{
  "n_layer": 9,
  "d_model": 256,
  "n_experts": 256,
  "experts_per_token": 4,
  "d_expert": 96,
  "d_shared_expert": 128,
  "activation": "gelu",
  "moe_layers": [1, 2, 3, 4, 5, 6, 7, 8],
  "router_score": "softmax",
  "normalize_top_k": false,
  "routed_scale": 1.0,
  "balance_loss": 0.00738,
  "balance_bias": false,
  "init_std_router": 0.013,
  "lr_router": 0.000669,
  "n_head": 4,
  "n_kv_head": 4,
  "head_dim": 64,
  "vocab_size": 11098,
  "norm": "layernorm",
  "norm_place": "pre",
  "norm_eps": 1e-05,
  "positions": "learned+rope",
  "rope_base": 10000.0,
  "rope_fraction": 0.25,
  "qk_norm": false,
  "attn_scale": 0.125,
  "tie_embeddings": false,
  "parallel_block": true,
  "init": "normal",
  "init_std_qkv": 0.0446,
  "init_std_o": 0.0,
  "init_std_up": 0.0446,
  "init_std_down": 0.0,
  "optimizer": "adamw",
  "lr": 0.00139,
  "beta1": 0.9,
  "beta2": 0.98,
  "weight_decay": 0.17,
  "lr_head": 0.006,
  "grad_clip": 1.0,
  "warmup_steps": 316,
  "schedule": "cos",
  "final_lr_fraction": 0.1,
  "batch_tokens": 65536,
  "seq_len": 1024,
  "doc_mask": true,
  "train_tokens": 614000000,
  "steps": 9369,
  "dataset": "wikipedia_en"
}
Below are experts of layer 5 (counted from 0) of a mixture-of-experts language model. Rows are named router (the router's row for the expert), up (a neuron's input weights, with its number), down (a neuron's output weights, with its number) and show model dimensions 0-127. Each number is 50 + 10 x the weight over its row's rms, rounded and kept within 0 to 99.
After each expert's rows: "mostly gets" lists some tokens that are sent to it at least half of the time. This comes from a sample of Wikipedia text that the model never trained on.

# expert 35
router:65 37 64 44 67 36 40 67 50 63 49 46 52 38 44 37 48 51 52 51 56 57 65 57 59 33 40 34 58 64 26 44 26 66 40 55 34 46 45 64 61 44 41 39 43 57 41 32 63 63 43 42 39 61 62 66 52 38 72 61 55 54 54 48 44 35 52 39 46 51 34 47 56 41 43 36 59 51 46 54 55 63 55 55 49 63 52 44 64 46 63 64 42 52 46 59 39 66 44 45 58 47 42 65 38 65 45 57 62 58 56 40 63 53 33 61 54 49 52 58 52 44 39 57 48 51 44 37
up0:43 54 49 66 52 47 42 60 61 65 50 41 41 38 35 61 39 41 58 32 49 52 44 38 38 76 57 40 46 52 52 48 54 40 57 35 52 56 62 50 56 64 59 56 60 41 52 62 34 57 43 57 35 59 58 53 60 42 54 51 66 43 75 41 45 39 56 56 47 47 47 34 63 62 48 33 59 60 43 50 57 55 48 52 47 50 69 52 52 30 26 69 62 53 40 24 67 43 56 70 44 41 52 58 50 36 62 58 32 49 59 49 51 74 53 61 55 48 46 53 50 39 55 45 56 40 56 40
down0:45 56 47 51 68 54 39 46 49 58 58 62 63 42 42 44 42 41 63 60 44 24 75 41 61 51 53 36 51 55 60 60 51 64 42 59 58 63 64 50 52 59 50 14 43 52 46 48 65 42 38 55 44 70 60 45 51 49 57 46 46 50 58 45 40 48 68 36 39 48 43 46 57 55 57 59 59 37 40 53 38 53 52 56 60 54 49 33 45 48 37 60 51 58 51 56 45 70 36 58 44 59 52 64 48 41 48 40 68 56 30 65 73 57 37 49 51 65 57 73 48 40 38 61 46 40 35 58
mostly gets: " was", " been", " became", " being", " be", " is"

# expert 137
router:51 54 34 43 26 67 60 60 58 42 42 39 45 56 67 55 29 58 44 51 40 49 38 42 55 61 63 51 60 29 44 58 49 39 53 67 56 48 59 66 44 62 51 63 44 60 49 41 65 42 37 46 40 63 31 49 45 57 59 46 41 47 47 62 53 53 73 73 36 55 37 40 61 40 60 48 46 62 41 43 57 51 55 41 38 52 69 43 55 60 45 43 33 58 50 48 60 68 40 60 36 58 44 58 36 40 41 37 51 38 55 51 44 60 47 28 42 41 58 68 52 53 59 53 31 42 47 63
up0:45 58 33 49 44 36 43 38 42 50 37 47 48 38 26 30 52 22 32 57 37 62 53 37 51 61 51 61 46 50 42 40 52 48 53 49 61 49 59 55 46 58 54 52 39 45 44 49 51 51 51 56 46 51 60 48 61 48 20 46 47 66 55 35 68 57 45 62 53 48 47 58 45 29 50 50 32 42 48 54 54 50 57 47 47 64 50 55 55 47 66 50 41 50 59 39 44 42 77 44 45 42 54 53 46 52 45 57 67 42 53 25 50 56 43 40 49 54 51 38 55 56 66 35 30 36 43 51
down0:54 49 52 29 50 57 55 60 45 52 45 72 50 43 59 53 45 56 70 54 39 51 44 54 50 68 55 39 58 57 72 51 61 52 40 56 55 49 39 29 42 60 72 31 52 46 52 43 47 53 63 41 70 54 58 38 52 57 36 62 48 32 42 66 48 53 67 52 42 57 43 17 58 38 53 49 55 52 33 26 57 58 55 44 32 26 64 43 44 63 36 53 42 54 54 36 61 57 51 46 54 65 63 76 47 39 39 50 35 49 32 47 44 33 40 50 45 66 54 51 52 31 50 48 50 56 44 34
mostly gets: "----", " A;", " Nation", "R;"

# expert 253
router:58 34 64 61 63 40 46 68 55 73 43 48 75 37 48 38 32 52 34 52 44 49 54 48 53 48 41 38 60 53 44 43 43 59 26 51 41 35 44 59 59 46 58 49 41 63 53 37 48 64 37 43 40 58 54 57 44 47 66 52 59 44 53 50 51 43 61 54 51 46 57 54 49 50 49 31 51 59 42 47 53 58 56 50 54 60 65 57 58 55 58 50 35 51 55 58 51 42 61 56 61 46 40 61 35 60 49 50 68 64 53 54 57 57 41 62 50 45 45 42 46 52 35 47 58 65 44 38
up0:53 58 39 57 63 51 46 39 40 70 40 53 36 60 58 44 39 46 55 53 41 59 54 48 50 40 60 59 51 59 40 62 54 55 55 44 45 47 60 47 53 53 47 42 37 46 43 42 46 52 49 40 66 41 60 39 78 43 52 44 69 63 66 66 40 53 44 51 53 52 56 51 58 36 31 62 52 43 54 64 56 39 36 48 65 67 31 43 50 34 69 59 48 58 57 55 29 49 31 60 50 48 56 51 49 48 65 59 44 44 54 49 53 66 53 47 76 54 55 49 49 42 34 32 51 59 36 45
down0:59 34 48 58 30 55 63 55 56 49 48 54 36 47 50 54 45 53 64 47 46 49 24 53 55 62 58 57 60 53 60 58 53 69 55 51 79 45 39 38 48 51 41 56 30 41 61 48 33 52 53 59 49 46 35 58 57 65 41 64 43 55 56 55 48 42 35 40 69 46 61 60 41 56 40 56 48 46 72 37 39 53 54 60 32 47 45 51 32 55 30 33 43 51 42 38 41 41 44 43 57 48 52 46 57 48 43 44 58 61 50 65 40 36 65 34 56 37 45 35 57 32 39 31 46 55 52 56
mostly gets: " be", " been", " become", " being", " often", "ically"

# expert 228
router:51 74 45 41 57 33 23 47 29 58 52 38 51 53 66 55 42 42 52 40 70 46 50 46 51 32 44 55 54 48 69 41 31 73 44 40 43 36 49 41 54 54 36 48 60 36 44 51 50 49 42 43 61 41 60 41 34 38 53 69 39 62 36 58 59 35 73 51 65 43 58 49 51 30 31 53 42 47 43 37 59 36 41 39 49 48 44 45 66 63 45 58 40 57 54 46 55 38 48 56 32 47 59 50 58 47 66 33 59 31 57 51 47 36 42 57 71 50 47 58 48 40 51 65 45 38 54 41
up0:49 29 48 72 41 49 49 45 67 44 55 45 51 57 31 54 58 54 62 51 40 43 65 65 58 45 42 49 50 62 42 53 46 60 54 61 41 45 40 61 59 46 62 37 58 51 48 57 64 34 42 57 43 39 31 40 44 45 58 56 39 72 55 55 43 48 57 38 48 48 50 57 60 47 47 49 61 61 47 46 57 62 60 51 42 50 50 45 51 52 40 47 50 57 44 60 50 51 42 34 66 49 46 63 34 58 44 54 47 51 35 37 56 50 34 49 52 57 49 52 38 64 59 52 46 66 53 49
down0:42 45 42 49 50 46 67 56 30 67 63 38 32 50 57 52 55 36 56 50 43 68 49 34 50 46 65 49 38 43 48 49 42 51 45 58 60 52 42 57 55 57 49 74 58 65 54 66 41 43 63 50 62 39 40 55 39 52 63 51 50 39 49 56 52 65 72 40 62 46 56 41 67 39 50 50 55 33 64 50 49 39 57 48 62 49 57 52 79 41 38 46 40 51 68 59 69 55 57 51 51 53 41 44 54 47 67 56 55 45 43 64 59 52 60 40 57 43 51 45 30 35 52 31 43 53 32 60
mostly gets: " against", " with", " alongside", "From", " from", " between"

# expert 142
router:52 40 52 50 39 39 48 30 58 65 45 46 50 48 57 56 47 47 57 34 51 47 49 42 52 49 48 38 43 61 62 52 70 47 51 42 57 64 62 53 33 41 57 47 51 58 27 71 54 57 52 63 38 53 50 46 43 32 64 40 50 67 64 41 65 28 43 71 41 55 42 40 38 47 53 51 39 45 49 47 53 72 64 63 42 61 43 48 40 38 34 46 43 53 45 53 45 53 56 46 47 64 32 50 56 43 58 39 44 67 53 48 44 55 50 42 40 35 46 37 64 64 51 30 47 67 37 49
up0:38 54 55 65 27 72 64 51 56 41 35 56 63 27 33 55 55 46 42 42 41 66 37 42 44 63 54 59 71 49 38 68 51 42 41 51 46 46 53 39 50 45 38 39 52 65 47 36 46 43 42 42 77 51 56 58 61 49 46 49 46 61 56 57 47 64 43 44 59 40 40 51 48 41 72 53 70 48 43 74 39 61 53 47 61 37 34 59 45 42 63 53 59 51 47 43 46 57 39 52 60 58 51 49 47 48 49 50 48 36 64 64 75 61 40 55 52 37 39 57 58 50 54 45 57 35 31 54
down0:60 55 54 33 68 58 70 54 69 57 42 45 53 50 57 43 29 48 54 35 48 48 52 32 46 57 48 44 54 61 39 69 38 39 42 44 55 48 36 53 37 47 65 45 47 66 35 55 44 51 60 52 50 64 57 44 47 49 45 31 47 58 59 40 55 43 54 51 39 55 57 53 57 47 53 38 64 44 41 44 46 44 36 49 44 42 65 46 66 69 46 57 34 57 47 64 41 70 53 38 46 48 43 56 42 55 48 67 36 41 63 53 54 45 45 67 52 50 49 57 65 56 37 61 51 40 61 39
mostly gets: "\".", ".\"", "\"", "$", "”", "\","

# expert 135
router:42 39 58 62 49 34 63 50 36 64 49 42 42 68 66 53 43 55 67 37 42 64 38 47 40 49 40 43 52 47 67 46 49 36 37 43 55 54 64 56 58 64 52 63 54 64 37 50 62 45 54 42 32 63 57 46 43 44 55 70 39 40 35 49 54 51 72 60 31 56 32 42 42 77 59 55 32 45 47 54 48 47 59 59 46 59 50 35 35 54 45 58 44 32 46 24 48 69 40 47 41 59 32 38 69 50 49 49 56 50 41 55 36 38 64 43 52 42 39 46 44 49 54 44 44 63 51 51
up0:56 52 48 42 62 61 68 28 47 68 44 56 41 42 54 40 48 48 41 56 60 59 45 55 53 68 54 46 51 60 36 61 66 57 31 65 52 63 49 41 49 50 46 70 50 64 41 16 48 42 49 45 53 54 42 70 55 37 47 46 41 46 31 59 45 53 49 53 48 49 43 49 40 58 37 51 58 42 59 46 45 40 50 36 68 58 53 66 50 65 63 42 65 50 58 54 48 65 32 49 59 52 46 51 48 43 30 55 50 51 54 61 41 60 41 49 61 44 50 47 52 64 47 68 46 41 52 20
down0:51 43 65 57 45 38 57 59 61 47 49 57 49 52 59 41 46 54 50 47 52 49 59 53 40 44 52 42 56 48 46 47 44 61 59 51 55 47 70 46 45 66 40 64 35 41 43 47 45 53 35 17 47 43 52 36 53 66 53 42 39 44 57 52 59 50 66 64 45 58 32 30 66 40 54 45 52 46 33 50 61 49 64 42 46 53 64 63 41 47 60 41 51 47 56 46 55 45 25 48 47 39 42 66 48 51 55 55 41 67 57 51 55 46 58 30 51 56 52 60 74 41 35 46 47 52 30 52
mostly gets: "==", " ==", " also==", " ===", "s==", "s==="

# expert 54
router:55 36 41 57 43 53 57 44 54 50 60 33 46 48 53 44 53 36 36 55 34 39 33 51 55 61 51 43 57 38 74 41 65 41 43 52 72 49 56 56 41 37 60 43 40 36 32 51 50 40 50 46 53 48 50 55 52 52 32 57 39 50 64 63 46 37 68 64 50 47 36 42 33 59 51 54 40 41 49 51 50 52 77 61 40 53 63 55 44 46 52 48 37 44 41 56 56 46 40 52 42 43 44 51 36 49 68 26 63 71 37 49 46 37 62 52 61 42 51 52 47 49 54 47 62 55 56 51
up0:32 35 52 37 67 52 68 61 33 56 51 48 47 46 46 45 39 50 54 55 54 46 48 37 52 30 45 52 59 54 62 58 44 59 52 33 45 54 38 44 47 34 45 55 53 72 49 46 49 52 37 46 45 63 53 54 62 60 61 50 44 71 57 50 66 49 47 45 50 49 46 61 48 57 49 53 57 61 56 70 38 64 36 46 65 57 52 52 42 30 38 62 58 57 51 23 58 59 62 61 34 61 44 52 44 58 45 47 61 15 55 40 51 49 54 39 63 37 56 63 59 67 38 31 46 54 43 51
down0:58 49 60 48 27 54 59 47 48 51 49 43 55 56 51 48 45 48 58 63 71 53 44 52 43 38 57 45 55 74 67 60 56 64 34 48 48 60 27 43 38 60 60 44 56 47 53 46 52 43 45 57 52 48 58 39 42 58 26 59 45 37 62 72 53 40 40 69 54 56 62 39 48 32 45 38 40 40 60 32 41 49 48 59 46 49 44 55 65 65 55 48 56 45 39 65 60 54 39 55 57 40 43 44 38 37 42 46 55 62 39 62 68 27 38 59 37 50 67 55 56 56 45 66 62 26 53 45
mostly gets: " demand", " vessel", " activity", " solution", " vocals", " ability"

# expert 153
router:43 57 43 48 48 43 26 34 68 58 57 42 70 62 44 54 31 58 37 60 39 52 36 47 48 61 49 52 52 34 43 57 45 55 40 27 47 39 39 49 63 63 55 41 46 44 48 56 38 59 58 56 69 54 34 37 39 45 62 52 54 40 52 52 46 72 48 36 53 46 42 40 54 52 55 29 66 66 44 37 64 48 42 56 60 63 62 58 37 58 51 48 46 65 59 43 43 46 43 69 65 66 43 45 49 62 50 48 61 46 49 37 38 65 48 50 41 50 42 34 49 56 59 55 30 33 53 44
up0:54 67 54 48 60 40 49 46 52 68 47 52 36 45 34 34 49 52 65 53 35 57 52 54 32 49 58 51 63 45 52 49 51 55 61 48 42 54 44 32 44 45 59 43 41 39 47 38 55 35 44 49 55 46 50 64 35 49 68 25 63 59 53 57 36 60 60 67 51 44 45 61 68 52 26 45 52 63 57 41 63 59 37 61 52 44 49 50 60 41 56 69 44 49 32 25 57 67 41 32 53 44 44 44 48 59 45 47 45 36 42 65 60 43 65 42 62 44 46 72 41 49 39 53 56 64 72 65
down0:53 50 38 55 40 60 48 47 39 37 55 57 44 44 58 59 51 45 53 48 46 46 48 51 44 44 44 40 60 52 53 30 42 42 60 35 41 40 48 59 43 64 29 68 48 44 55 67 45 42 56 42 37 30 52 61 52 67 58 42 53 51 59 46 60 48 46 33 38 58 25 72 48 30 42 47 53 55 67 41 57 38 60 45 63 34 56 57 37 51 60 49 51 43 62 58 51 61 46 51 46 42 59 58 54 56 50 50 48 35 59 40 55 42 41 52 63 49 44 57 54 29 40 56 33 28 37 53
mostly gets: "ici", "ific", "uit", "itude", "icine", "itive"

# expert 221
router:20 55 41 43 58 48 56 66 33 51 57 40 41 53 65 46 60 32 54 49 58 51 48 51 69 46 42 52 52 48 51 60 47 63 40 59 57 39 47 51 40 45 32 57 59 62 39 45 41 60 52 42 64 56 39 54 40 51 37 60 58 64 38 47 58 60 66 60 62 52 56 59 72 39 46 47 45 40 38 47 70 42 66 38 59 46 41 49 60 54 53 66 44 57 54 57 56 42 55 68 42 48 43 40 57 51 73 41 56 40 46 54 58 47 34 57 65 43 46 68 30 42 57 40 46 48 49 42
up0:48 56 84 55 54 46 55 65 44 51 51 51 52 39 57 54 53 62 39 43 72 36 40 55 39 57 54 46 63 54 57 46 35 56 58 49 43 31 44 49 44 57 43 58 51 41 38 49 38 52 60 53 55 53 59 43 60 78 56 57 41 63 38 70 47 41 58 26 53 52 61 54 31 50 65 42 70 59 39 55 48 44 55 53 53 62 28 54 48 58 59 47 46 67 60 68 46 60 59 60 57 30 51 44 41 57 44 45 55 48 49 48 41 55 58 55 36 50 56 13 61 43 52 48 35 50 40 58
down0:67 58 42 63 43 46 45 52 52 49 53 71 71 52 43 49 41 49 62 67 37 74 39 68 43 41 50 46 39 53 46 43 41 39 37 60 51 47 64 44 48 54 58 44 57 41 39 32 41 52 40 34 49 61 55 58 51 52 50 51 54 57 24 25 38 44 49 60 42 30 41 67 43 58 48 53 31 55 48 47 48 68 56 33 68 49 44 55 44 42 54 72 45 60 48 57 45 49 50 53 24 46 46 57 42 61 24 58 32 59 56 40 34 49 45 45 32 40 57 50 49 41 54 49 62 46 56 47
mostly gets: " in", " across", " at", " throughout", " near", " around"

# expert 41
router:40 45 55 66 73 45 50 42 25 49 50 51 61 45 39 55 41 67 69 65 59 56 69 48 51 57 56 47 50 55 45 48 64 50 32 39 46 38 48 50 65 38 41 50 71 43 63 40 48 64 52 49 61 62 27 49 57 51 29 50 48 56 64 57 41 46 46 45 39 46 49 45 41 62 60 51 54 67 48 53 62 28 39 70 47 56 50 52 40 42 44 39 54 49 46 40 50 58 51 37 53 45 70 53 64 54 50 53 36 49 32 53 50 59 47 45 64 46 38 48 51 43 54 65 43 53 34 53
up0:58 34 34 28 42 45 67 39 67 49 45 34 41 47 62 73 42 51 43 71 75 55 31 29 43 47 64 59 67 64 40 64 47 45 53 30 42 74 57 39 61 54 31 42 43 62 32 74 64 31 50 42 50 60 51 42 49 48 48 67 37 68 47 42 47 65 44 46 56 44 62 56 43 38 74 60 44 31 45 49 44 58 61 53 61 52 62 47 52 51 48 46 44 48 53 49 49 43 60 71 55 82 38 47 43 58 42 68 49 54 53 46 40 42 60 56 59 55 49 46 52 50 58 42 50 43 42 56
down0:34 54 61 39 47 54 53 44 51 62 43 58 62 61 43 39 54 34 66 49 43 50 55 46 37 56 48 37 52 59 61 48 53 68 30 43 47 50 42 45 48 35 43 58 61 48 45 45 49 57 55 51 52 63 56 46 50 42 53 40 58 60 54 45 49 41 38 57 48 49 60 57 51 61 69 21 40 44 60 47 49 44 46 39 50 40 43 58 58 37 41 43 47 52 49 64 49 49 44 53 36 54 73 51 43 37 59 37 48 61 60 49 38 64 45 58 49 52 50 53 71 54 52 44 44 38 56 57
mostly gets: "jan", "yan", "an", "inian", "iago", "avan"

# expert 32
router:36 41 59 54 39 33 60 36 58 56 41 32 41 43 58 54 58 55 43 36 56 57 42 58 74 60 56 30 52 52 62 34 33 59 64 51 51 41 40 43 39 50 65 48 47 39 48 69 36 52 60 53 45 62 47 40 38 41 46 47 45 58 66 40 57 54 50 60 65 64 44 62 36 62 57 53 43 64 42 51 48 55 63 63 49 53 50 46 43 51 66 51 41 28 52 43 63 29 57 54 54 58 28 37 34 35 66 39 40 66 43 47 38 45 52 48 40 47 43 54 53 52 59 47 46 43 47 37
up16:50 52 59 51 31 47 53 45 66 57 57 48 60 57 53 39 49 51 52 74 52 50 55 65 66 58 23 41 66 42 30 50 48 46 57 75 33 74 72 57 63 50 48 37 35 72 62 65 55 61 58 49 52 40 32 58 45 57 42 71 66 45 56 43 39 43 48 35 59 55 51 39 61 45 58 52 43 59 44 45 62 43 38 60 42 40 47 63 56 42 36 64 51 54 50 46 43 49 66 52 61 49 57 56 58 55 58 41 73 48 65 32 52 34 42 55 47 49 55 54 58 50 54 49 52 41 34 58
down16:61 48 43 63 48 58 62 56 52 57 34 56 45 52 61 55 50 54 47 54 41 40 62 51 56 45 43 48 40 43 53 48 49 54 40 53 49 43 52 61 43 60 35 53 48 56 35 42 42 33 43 50 50 50 47 70 53 58 58 59 54 48 60 51 38 45 42 51 52 49 56 51 53 57 41 55 68 64 72 56 64 43 62 50 44 46 59 35 51 77 36 43 51 44 51 58 37 74 53 49 47 32 47 46 47 64 33 50 52 35 43 48 46 55 54 52 47 42 45 50 39 21 43 51 70 58 52 57
mostly gets: "]", ")", "]}", " ago", "\")", "L)"

# expert 124
router:33 55 55 55 36 40 66 42 52 50 48 36 48 55 58 52 46 64 47 41 49 51 45 62 70 57 28 28 41 44 65 38 62 45 50 73 54 45 37 50 61 49 55 51 41 53 44 62 52 42 50 67 46 56 47 44 42 38 37 61 47 51 49 49 43 42 64 61 50 66 38 42 45 74 53 50 49 66 44 40 54 54 64 70 43 43 43 64 43 54 73 46 35 38 46 44 60 38 59 48 51 65 43 35 23 44 53 36 52 55 36 56 45 58 49 38 37 47 49 51 50 59 61 45 49 46 46 58
up0:48 53 63 39 55 38 62 45 44 55 53 47 65 52 54 51 28 67 61 54 47 52 46 38 57 49 53 36 34 44 59 36 49 47 43 35 68 48 49 57 47 56 49 50 46 61 61 56 46 41 57 50 61 34 65 53 58 55 59 61 50 50 41 39 28 40 44 53 54 66 51 34 54 33 58 42 48 39 60 60 50 47 25 58 65 53 40 60 37 51 69 47 40 64 58 55 46 60 49 47 70 43 48 51 29 56 38 55 25 44 57 60 53 50 48 45 41 51 40 53 54 71 25 46 36 65 27 37
down0:35 55 56 53 38 54 36 45 50 49 50 40 67 56 50 47 30 45 36 26 52 68 60 51 40 49 62 54 64 52 52 60 42 49 39 60 47 55 63 43 44 49 52 49 50 51 49 45 48 46 61 48 41 65 55 58 53 41 45 76 40 33 42 41 47 47 37 39 48 46 66 23 53 51 43 62 64 39 46 56 33 48 61 38 39 49 40 40 42 53 58 50 63 56 53 42 54 49 61 66 42 43 57 54 32 55 61 40 46 42 58 56 37 41 48 52 47 53 48 38 42 49 57 73 61 47 47 57
mostly gets: "\")", "s\"", " Records", "\"", ")\"", "P)"

# expert 101
router:56 60 55 52 44 51 45 45 29 54 65 43 56 50 55 43 60 42 52 40 56 40 46 46 47 57 45 55 50 36 37 39 52 62 52 60 46 61 64 51 59 60 45 34 59 59 51 32 63 44 46 38 65 35 42 47 60 34 71 63 50 34 39 46 43 41 36 30 55 56 59 43 56 61 39 31 37 47 55 27 34 57 37 47 40 36 43 58 74 41 58 56 48 50 39 51 56 60 50 62 51 59 71 39 53 43 41 38 54 44 50 62 41 46 47 55 48 69 61 43 30 52 43 62 62 43 37 47
up0:46 61 52 86 56 57 58 48 45 53 40 55 56 41 58 48 45 54 40 78 46 44 54 58 37 44 62 66 53 48 60 42 33 40 27 33 66 44 55 51 56 36 47 51 29 48 46 53 45 60 30 54 47 34 51 46 54 59 43 54 55 60 59 38 68 40 36 30 65 38 42 53 42 43 54 52 53 38 30 63 32 58 69 55 48 46 59 42 48 45 46 62 56 54 64 67 66 47 64 64 59 44 60 53 53 39 54 61 53 50 54 45 48 57 54 56 59 66 45 45 51 64 43 45 55 42 31 60
down0:53 54 62 52 57 61 40 45 47 62 57 47 55 57 55 59 40 53 57 60 60 28 53 53 67 45 49 45 48 75 37 55 56 55 53 45 57 32 49 33 48 47 65 62 41 48 62 56 48 58 67 59 42 65 46 65 28 50 40 35 50 38 48 39 53 61 67 40 27 54 66 70 42 40 43 59 56 54 55 60 66 58 50 54 71 62 44 55 33 53 38 52 40 65 42 51 63 49 57 43 51 38 41 49 50 61 42 60 52 52 46 46 47 51 43 49 53 57 74 36 56 48 31 43 36 49 60 34
mostly gets: " Your", "in'", " Like", "!", " (The", " Of"

# expert 229
router:32 55 47 51 58 41 41 65 43 61 46 40 46 52 59 66 38 36 57 47 53 48 53 43 53 41 52 64 44 61 64 55 37 57 41 54 56 27 49 57 47 38 41 62 46 51 43 44 49 57 45 41 55 43 43 42 40 40 56 55 56 62 44 65 56 41 70 66 69 40 62 44 59 43 45 50 45 33 56 50 68 39 41 41 43 34 57 36 57 54 51 44 40 51 51 66 57 45 48 56 44 39 51 52 45 52 71 51 53 37 53 53 61 41 37 64 65 49 46 60 23 42 56 36 61 37 43 32
up0:58 63 49 60 62 38 49 46 64 52 45 50 54 51 54 49 48 46 49 42 41 51 67 48 34 66 37 46 42 52 51 35 52 40 50 52 54 38 63 56 46 34 54 39 54 48 56 57 80 47 34 56 35 60 54 54 52 32 45 30 40 50 49 17 46 42 29 33 57 53 53 48 39 46 39 48 49 43 71 57 51 55 46 56 45 60 48 64 38 56 34 69 45 48 61 58 37 58 52 36 41 42 77 42 56 51 50 45 24 55 60 53 48 45 49 53 56 36 36 30 50 48 47 47 67 55 43 47
down0:62 63 44 55 65 34 43 57 60 51 33 47 59 46 35 49 36 61 57 44 37 57 39 46 48 43 54 52 45 54 49 43 49 39 54 41 46 52 56 58 74 41 37 33 58 50 42 68 36 44 46 45 59 57 49 33 50 49 64 36 47 58 50 54 60 50 37 48 50 45 49 59 51 47 42 40 53 63 38 58 47 41 41 49 29 72 54 46 53 25 46 42 56 52 56 59 60 44 59 41 48 45 40 46 58 41 53 46 63 66 51 56 65 57 56 59 53 49 65 67 63 41 65 49 49 40 48 46
mostly gets: " off", " up", " outside", " along", " throughout", " across"

# expert 78
router:44 44 49 52 62 50 31 33 38 41 58 57 60 63 36 55 54 60 57 71 33 66 68 35 51 61 48 44 52 38 69 41 55 38 46 50 67 35 42 66 53 49 44 64 50 43 60 37 34 65 70 51 54 36 35 39 40 41 60 48 76 48 52 57 42 41 47 46 60 36 53 36 58 42 53 52 53 59 37 56 59 35 38 47 56 60 59 64 49 44 40 41 54 56 46 62 61 42 62 36 73 57 43 50 56 53 43 54 48 43 57 42 67 57 40 44 54 45 59 37 53 57 58 53 52 47 51 37
up0:61 55 47 59 36 43 66 51 37 49 43 67 43 75 35 49 50 50 55 43 61 34 58 39 45 42 59 57 38 49 53 40 35 59 62 58 50 48 66 51 50 81 39 27 42 47 66 56 59 49 51 57 54 65 46 51 45 55 37 57 64 45 38 61 33 46 54 58 52 43 49 42 47 60 54 54 55 54 49 47 45 54 47 63 52 45 59 51 65 34 58 42 50 66 59 41 37 57 57 53 44 69 40 44 61 34 46 55 44 35 39 48 38 65 53 43 53 60 49 61 59 26 49 77 52 54 57 53
down0:30 39 58 23 48 58 52 55 47 70 39 54 59 41 56 41 72 51 55 58 39 31 47 47 56 48 51 61 42 29 43 47 60 30 35 53 62 54 38 55 49 51 54 47 50 42 42 36 39 38 57 58 64 47 53 60 61 43 45 37 51 61 51 49 43 46 65 42 52 62 42 47 50 52 26 15 56 50 53 40 54 56 41 52 44 50 32 36 35 49 70 67 48 46 44 74 51 58 42 38 48 43 48 57 38 71 54 64 69 70 54 46 57 52 46 58 66 54 47 58 57 63 57 56 51 48 48 47
mostly gets: "u", "hu", "vi", "li", "ru", "uru"

# expert 126
router:33 58 58 52 65 56 66 51 51 66 54 50 68 53 52 45 22 50 65 43 41 45 33 51 65 41 49 74 48 31 51 50 46 60 56 38 36 48 53 57 45 48 52 69 54 43 39 34 47 43 48 58 62 55 48 35 32 67 55 63 49 50 47 61 42 46 62 47 55 60 41 48 56 40 40 58 43 49 46 46 62 57 35 48 59 46 35 53 47 57 57 43 55 35 50 41 52 44 54 56 44 45 34 61 41 49 52 52 39 70 50 46 42 40 47 68 42 64 50 39 30 43 52 58 69 57 59 38
up0:43 54 48 55 47 79 28 51 52 56 52 48 55 60 44 71 54 42 55 49 33 37 62 58 40 61 52 55 39 39 27 36 44 59 40 47 57 32 65 52 49 49 67 46 41 54 55 61 35 34 40 44 53 37 50 45 38 47 55 37 52 71 57 51 28 41 27 42 52 33 63 39 48 50 46 34 67 39 55 46 50 29 37 40 33 37 68 44 67 46 48 55 46 46 49 42 63 44 51 63 56 37 51 57 60 43 56 53 63 49 67 30 68 53 65 50 55 52 66 46 63 59 55 44 61 47 57 44
down0:36 55 51 48 66 50 35 77 64 34 36 40 27 43 40 46 54 44 42 50 63 68 55 47 39 34 23 46 59 60 43 62 55 58 42 65 40 41 53 49 50 51 62 45 64 38 59 71 42 57 36 28 56 46 45 46 62 67 57 48 60 61 50 52 58 55 40 45 55 44 50 44 51 59 44 62 42 63 55 68 58 52 53 55 43 69 38 56 65 45 37 55 33 48 47 47 45 52 37 22 47 60 53 45 50 60 43 49 61 43 53 62 51 25 54 34 41 48 57 46 55 51 53 36 51 59 45 45
mostly gets: "ized", "ised", "ted", "ated", "ured", "ified"

# expert 28
router:39 54 38 50 53 57 69 50 41 66 60 56 61 46 40 46 32 56 65 46 27 48 46 41 51 38 47 69 41 56 48 52 72 51 47 40 51 39 56 62 45 40 42 54 64 36 42 38 44 61 59 60 55 40 55 47 62 68 55 51 54 55 57 51 41 53 48 44 57 51 46 40 55 38 39 53 53 56 47 61 62 70 45 58 60 42 45 66 57 42 60 52 44 25 49 49 43 42 46 41 58 39 48 59 32 56 28 58 33 70 53 45 65 36 46 63 56 60 46 51 45 57 37 49 56 57 61 38
up0:58 48 40 51 28 45 59 56 57 61 44 62 41 55 44 34 66 55 38 47 56 69 61 42 60 51 47 49 54 49 51 58 56 43 41 53 46 73 56 58 49 48 47 43 59 50 61 61 38 51 57 50 40 52 49 54 57 50 26 47 45 57 55 31 76 41 49 58 57 57 33 54 52 47 58 51 39 55 57 76 43 46 61 47 44 49 27 54 53 50 33 54 41 43 59 44 34 56 35 37 52 44 53 61 58 47 58 35 49 34 47 57 58 46 52 47 64 47 28 55 47 65 41 42 38 34 37 53
down0:64 56 38 41 52 49 57 58 41 49 57 60 45 66 52 48 61 22 74 30 51 46 30 60 64 25 50 44 62 46 34 48 41 51 50 53 48 36 39 49 51 37 37 44 26 46 46 48 58 41 36 48 40 39 44 52 59 35 48 43 70 48 59 51 44 44 40 59 43 57 67 48 61 32 44 47 54 62 43 34 53 48 62 60 51 58 59 43 62 51 26 44 46 53 60 53 54 71 51 55 63 46 47 57 55 60 27 48 44 55 39 48 50 44 49 51 36 53 51 56 39 59 55 59 40 50 68 43
mostly gets: "ed", "elled", "ened", "ailed", "ged", "ated"